config.toml
num_hidden_layers = 10
hidden_size = 256
d_shared_expert = 0
normalize_top_k = true
head_dim = 32
norm_place = "pre"
rope_fraction = 1.0
qk_norm = true
attn_scale = 0.177
init = "uniform"
init_std_qkv = 0.0252
init_std_up = 0.0252
learning_rate = 0.00272
decay_shape = "linear"
batch_tokens = 131072
Below are experts of layer 3 (counted from 0) of a mixture-of-experts language model. Rows are named router (the router's row for the expert), gate (a neuron's input weights, with its number), up (a neuron's input weights, with its number), down (a neuron's output weights, with its number) and show model dimensions 0-255. Each number is 500 + 50 x the weight over its row's rms, rounded and kept within 0 to 999. Numbers have three digits each.
Before each expert's rows: "comes before" lists some tokens at least twice as common just after its tokens as in all text; "comes after" lists some tokens at least twice as common just before its tokens as in all text. This comes from a sample of Wikipedia text that the model never trained on. Tokens count by the router's weight.

# expert 3
comes before: " |", "8", "1", "5", "7", "6"
comes after: " |", "|", ":", " /", ";", "8"
router:540536525492471438464473476659515504613547460472520520439476451615511493472437518460527534556554537530504463512410512509487512442496444465548478504430517571552491511572474417560569523520495499534516588490609419605500427471499452493572525518512441515452485524420491478471552413531456572460504560517581450500433497542578512456592505537442496422600542476411527468532535555497577521445550451446475509530512498520556581488526526486535526428449606425515470520507554414499433522501449397527378542527566486430514554491522568418458495531518529548500490497482394567536481549541487654580458489397420464504481479540464526542543452571478524456539543443443540531465478520462551488405568484536482568444495524591459488505587463541478448461527530511594427524438481614519511464492494486
gate20:503543546524366449513505550473581483497552609535523521518499398503426558450492554505514475545552455406460503380527434502539453474448486508464477514490487563533538595491471508535499474483484431548533485518524473500578459484431492467515468479485518447502512526491451518450511558503581420497517489510489537497556456393456540568478447471486411514517382609532463501454550565452458556464441558536531572529470516530499526512513509419459431401498487578516489519462487456506546405498443613422443533538519520498570510466585470461417526482521549481519454488563605641486422497510511383494501595528441597468512532464496582584525440482501491569455567478441518581529491523446482373575502551555464582474552474516531430468513508538524497470501508549645569473485537484437584502623521427
up20:548478496449539542393468557481507520528471559501499513533544570544448403489340476530480619572446479568544448470516505498476530569435489449449462492503422427528480561541402453469442490495494538516523514508550438537578525402462578449495460565500486510499487533458595425518543534454564441488490469567437517509441530459499513454461582539483491484395524444466478482523515525449472522563468456517517451475494524539446558639507415435492516545580456462509495547547545553584554541429478520524538440538575462512525571356613467553576526596522396587520468489501473494497565403522442527529468452500516569468469466553552463450426445490481462509509499545589462396506611501465511484501483546480528533443479417568495490540486508444492484530563611416522496552496558562464585560495455581
down20:491515549547555550457465445488524586490453556489473543490565483465548491531468453440524521618532498514458441435572495581498451392446544576486524531501471547506538463483454562550517485425491540452593411485589545460486500462451522556638455419472506498505504488530545558534554562463588433477446445475456559525497458487478510552532538574511515510521451514422387494487636444450556508467430524416613514579503452547491470436413520530542536430455354569503526499506415466531507490493462475505505507530501627432492502460517537471525478567455420533544437492568515566496512540498524459470535432465517547432461477519535583503540467487454449498505563602565510516422505493449399573508501554436547579510465584391478489468516451561564500403480535473510481553547562571507554396478509404
gate21:433433568541538519426525556477457445487331431483458407505504384458479490561495556536570532609426528518462529524458534543585513522500477543583588549420549573488479531518553511578507461489428530508487387427454542507475512493446532501518441506473463560478513491471552411456496515470401552484507429469513607528537532490435498549403556437519548478615405554505411380527440455470512471500563589505507494499485447471524556479429536537463490552486524442552498499538481467497424470602427573481419539515520507463447488485439559527492470526539545501419402470468481462533512532468492526480493477369400570529539394396497549397429534505535542500506550474527494445461544448386463470454510547507506504451544531471484441563503516493485550474455446483486483505446466473479564441423526431
up21:531581365583484438640510426490532462527617533475501527484512553499509383560448484520402517496489516473556470406579520460499526464530508371510515536529479499542531477519544553433543532459564501425427439446454556495542567538535420548503599503533480505477503565525510452569417446535577487547471517394467376492474523464529489512458493525525383511456534556449548498505469566541491560493473443480502464505477503531547497533555483492429508494508510480471460566492501487460575477488560453464586457522523460493488521500505455520483450514499469455550466440507552596528566452567549515568510440521547402414495547596484435601546444401471476541576586566501629508395471483555515493509482528418382493530441499516469518509521505532602473536428548564434574479580522489568579525480449483
down21:486430562429479464519502543536430475471442533504410565584518409484482526426515578545553444485562465546395518537507555490623584491547511467623454533387479449547441533495523531467397475544359525523524489551390468479566590527429534457460458454556464521527470429440549476451540501496549495509508497532463511498541474635440506415524497478538548551567490475530456521523463501593437463510480502488539563523567497589421468503471569486470458515434460455478498435439543535530463566491495493448488442474453484417554479523512527533575383508535551521482543562517484435497598447436515496488460518563505453562475394529431403536589508538490481414514438458463403451505520534503466511546365536449520493465482409504558453547484491420586521483487465492576560458458470482540581564490532481
gate22:503554487459475435460485473557493556489534580559465473446557507503478534554476479516449567473476461525518530558467502468388452488516544430478523532499583456539482488495549481453579451508426407521554502487510466525516378497592414465551460466507493407482499456344506553558542474556543352573514553411535573429543582479458532470515441411517604471507521485510524487475538474487432442499476414549514473533420512393531478477447417546543454418425512532518500536439497494522484468538501467518501485493500492499463454489435650480531520515572445492575513618525519522587363505393515466511550497499522518484554514443497576520537411514492474517554460432580477529509477464438437528480422554490542506433598562421528515502582487396542419454509580485547521499485408517546527552430566513
up22:465512471596567472510668519398520366524510484497472494532499494474431414504467546524527518531533528495487545496486419579485519434471455456468599511512490555459429497499494526470514491512654536490480483511470476460555509517528563462502551535411508421587508493537511503533404387454485429524577459508405537527467410485392509477518541572531505517529526529497457427548482526542571534516450475474493472436546471411455488439428619535450628490470511521515514414515562527414438512520535528472479462420526608474550536467484471500510528479499519520476475479491519538434551446536537455516461427452517490522463542546468496501476580546541518514401514578600486545565413447503403536477513518405477458521566465542415435353440432478486429521522482474569461540515400438479606508534479466
down22:510547366535598501475410443542639502532560549476494506467404484426413458519487582510535431580524480518521488551582469492547430529471443426467450513550567441503579482501518552450414522445537492541504529531539469528524509477505554546525498516552430504499461445434436547510518594488482554537542510525544494476432487478489515579490473432598478563474513552507367415537479509476503516431478425564511402487481583506362463538512423654665515530515520501525524523580452496516526502537467587559445490612532490525540512474516545470563528523456397614459555515555541497478494535490543512452437477506488583550540461467512501549481504463582468532448460515505486580487476540483587458438481532527497671544463508459462578549510504530503516520478491512442524492478490545473483474496422590
gate23:584473534424486510425473550518575485493428511459416550494533598504471576468540520456564494484519515539372546417493534456486568466483498484597414599621474643454501519518482514402466613486538472458608504552555516534497471461542456467389462459544503469413496576501503487422505512537526433473475537485476533487528544486454509523487550520540479492560496583512431559594554489461506464573450575514549464557387567505584473501512561538430527476525584488472402508469569540513564447470503453489512581477434506541476410501376497516463463451471567573532494491444426501568497501583523460453430435517414482481599584513456521487520595546503529528571469503502485509589520432545542526513405480443443543492494426498472483522490459531539531530472466492530591474385500492473501505550603487
up23:433537523566487501502480530577466405431385507522501535395473416547562589468497578457445427540546465494452468409530458422546519502472458595467489587578524559519547584486467527490480481486508454461502459555432509495423408467497458558477380529518521590414528479574548546568490525474546485572466490500411543522568520509491495625584515598545535497520486544506486545512585387449513490436563534554537521494545439520523499544487586503530548447550462478568462547457471518530500398430567471565547539437462468576534434567562509504502499496438369426554444512477512412588504513487498518508468526450496547538574569492525486457470508515419492557504462578582436442466527521459542443440439460528589539482552397504536486519523504571518592523420518520523417525465452553441508495429502530
down23:533516502518577498490498541547499419423421472398553484465530505459528409464519494518444450538525546499527432395406445436561465492502508424378562534504490435604582524522451601475497473459511403498532482577431484535507469542463530535550476530433508560471519541452528444605475434345521421440503554452533524512528510493521473472503452556470494571517414487438444564443499503542519500479450554463557456578486570547553469477478483600548490395547486414474421543501443578527500347472570448567567505453446433513541494409421545530416419446525501521516484508603407501493536533528535511446483501542435539559444528474499508542547518526500448510493578553499493475488494558500521538498481483529537513474436470468491454428441450461539552502470582550450563515576482481395511517488517651
gate24:460496451500518509511487511575510478457398509460440614411533533509484491543420459511410459471542494495526566522504591454483467486409514444563528521510563566482505454557471546453479368433515497489436492538500450478456480508534533491529496449566543451562456540472421519461518521549512499432472474526467492484462420461512500395552512442488579543481548550411472511660513481492561595488474607506444521505543588483626522404532571433515488505563468556493501445564578526626480484505571527570556473415448506517411537504532553501428484528520566485533472426401441480555367476462446478491452418439471436504535447541533439525603504576467525500480499428535539431553493451490413494531571482564498535375474534445461464564590562504512501469499477496513423521401542507451558520475488487
up24:575547419521502405552526403589486486557471479588425559463447499497397616403493474511520548536409464475505509558569539468488525512531541479451529510526471509516523533461507542416492506446472533474499454457482527466479594453546463433523518476558591467431517457496495460450533539473384553477539474553442520504573491519451549492562541538515485604524410521486466480582480546491466528579548470468480503440442470502570443498459556522465444501525484583454437574435515465518465377523437575562465486443520534452431452513560452472448489505493592497525477533478492467453596434475464492512509498525534460436523524559538524628526589498586488559407590471504634452531513445578526511543455401582457521441528533456450474474563607454450526463475511448487539632448491402500540559418500444
down24:417525489505544524549484489482560507542529406475435535484547506518498398570327516429488426467507487440534516581549471486417553445553471525521575456599519524525439591435440543555588573575463478528452515562588449524473502503507500493495528443528478523457448459445504456552424451471602483473548476518566523503496421460540532494585537464588541524555478448496522434506501512412490462531517500426540588501548533537540474445487545522564483496571391503574572408497521364417477541562515539522550482482480496476477513481527506496476476510536468507496546479475595463502504578548517501521564444555487584409550488502488488442491575442466493578461435542475588423529504502622420464498481531507520519550553448525509468550490407558596511496404592404545466473577544484451587615554504512
gate25:469518448449486434558430480424477447588513481539522472517495453407493451387523380485494445507490514474620441450503560615522546642553480466449417484486597569543538548513547455504538498536484545473528467473427456537404490594505556544574498467463472422492516421555475420514506486589512498525530463529440560567482522508511524414468529576489447464517568495556472482478535487436440417523500515445495531520427504509490542501519517490556448502452486530487429540435457501495490460533475487552460520631571536447534533464443517532588539599493548430585528483514436506470582473481591500485551505491446551432520533430478580444583477458502474588530506519517574532416495505502396534481493526554512610390535543457473405582534480569459506500545501494507491472439540515470546482481404662
up25:564435532525450526498564430498599555475539534464490411465444502660531532656493497545480502541487515584440519556462507461475517459516534530420554481490465451451481533565561538506438413481392503562487582479493541507509526447470520556544543507483458574521530481456488565497444570453492518443421531488529459470527531519544449556582410568537491454481443518491492509486463441451506519526508361568523495498479459594538459542504475567487470580496576487571484517561538531490460535468482527465451555404441441522437559467457441560513502497423455453508484517561567497581394525435428444526511518395516481446574483562408531546419498476497451389463560425505452444512484506566675464574512507502532439532542518446508580539588464566495500564565493487495511432491445519514496506506489374
down25:496475497486414482490502559471506528440543554464538565524546578513497492484511467546540515487494506497413441492483569407537490385435465467451520522516438506532537559456475498517507452493502501415487434475501484406563516526404438385477483515410504438455523487482547420472656539556542523630452479483398485542547502526485485525498502458454560479467437485466426431596499517541535434409468522378539542462494571500444452614553429452485484497514510457417522519438474648454566539568397567484472551589423524525472510510471540479496410511509507498452572488512540493500462525559475491498449526667491523543523504493546493562521559400487505563491488544565519508502478414548485394498454469358437478465466600535484569498503493439449522467468527493491537487519609425452460512557529482
gate26:461614574523484522556536526513567541514438453495514514501522494468508411507421396493461499436501581405515559393613468535441458584557493484530551426517453418381457587463518514508464462493499511485474429448452468428623564502487508422572521515444560529529525529530605487421554392488518502505416461485413556594494473521489494478493427507445495461457583495431535443539564443545467627426469453459550462407488480498542537463507473646483538480530516467493503520389417407563548444397478479588462489568467533498504518504505531543508525545435580476526485553482447431472539569456561572505574516526549471485494546541495455510564570500537430615513499506545433504581583450461432513531512452506579472502526491487531540465529516496469469499529466554465521531577500581523531510517504456
up26:556519535454425489552496480384502491593536577397477540504481474425505481467591425555612538521446533538454534451467583505456591545526468519594547537538480496454546517449477501542543561551430557539511529504483470473487456539496503467478531427463466490502450364506458530440438522504528395536505511500479488430485486513554505484536429554476544604519474501557412473551555418454458549547516434536452573602505559503432510514452479347467569432554456437492516442501529531438434577473441504516445487464599641497536445535504499503425450523577483499475470463444563430516597420473602490456545466491445392592564525513457485441456545503497461483476429488430493475521528502467518556462567564498550519524497618480492495518438477436477468530619498450515442438478531514507471507517415421
down26:603506556509528538423513504520520456542612571427466545448448549452615532540555436480576485497612471474505471542521483514460501511490582488538523478417562533487526534551526602490496507471562450555478590393467469485475461499532544441514461466380553437479472554539507518515372622549517527563498510380548473450546572534549417503430500534454447487480470522468547504508499528457472554537616481519498500561457454547466569525520478484468488441592564522574489561507477513562535590489488515475490634492528487515491482531491550459410428468509438563494410492367483441487609531473415516592476517527518479599481560458488506516535492561554489535501435414480447558516480448434577478519514539463554484494486423438584509543417466506360446470514521551482462388514527475528506473491536521
gate27:486571479512439536468504495589508500515528543425495451520517544541444505489534473542509499481496520547545495537418514519528430488504455445528408455519491524518408524533437575420503511476553518553581493633536463466457575412448521555540471478527614523543550494376498518538543505405505486482550521485587460461449501447427473538406514443522452539412436570509587494515488554545605548585493604434497582592469458474558471498544503527432497510528521557509436615444407461472431498506482471552439473527392512462512468414565536514562465559549493531501534534512488472499524400453465383429488477459498407463527521438467506575494473516329395528417453445505610469541512536502593519527528479558521473530481498475522530510528535459523423532504514421568348506526527507506516464456501492
up27:606499503548441573508502532481509431458510536491458534528501438460425455513453488440474509541529457505527537450525415507494498465565543590413545549506466511428512541436543466566551502485527546480523506471479531452495436469544398412455605592546400529521451492498551472525496548511494426441533336460497538504453437484451438579483538469607503508558509482450582492643535555448528492432446500526484396526489535459440401341495448413507524469499498462502468475541515542573519523458503481587588498394510528408562613485507476453494452584515565552558501607541545468457451519469577407478506479549527500395466495519553580531503494526532524493504473414525464470449489555524415503536567526416492472476508514456504433474472432486556483550423557557434573435527492470543511538558515544
down27:529530487461445501532417462562498554485438421402511458475402533375527413425585458542518501463430492555468508546522478533487480581493509486540530480438528412508415479580523506436458541551469487501529354587494496504499530485578430467505500497518534444542629474484521491559537444504459477420475454550586437511523514498496513422432533514454471584539470427396445531408487519502480507470568514401465522417586540568577457482488515491529466509575511459577543508501584513518566438483537512487470474572591561457522456420515529561449446500504450489547467388444474466461559439467435499477428566432539467413535488487465509520512564476432403596403447474466428486522557525513588547493533399512512394469494530497470462512504620537458538613400537485478488516499508451499495506485547493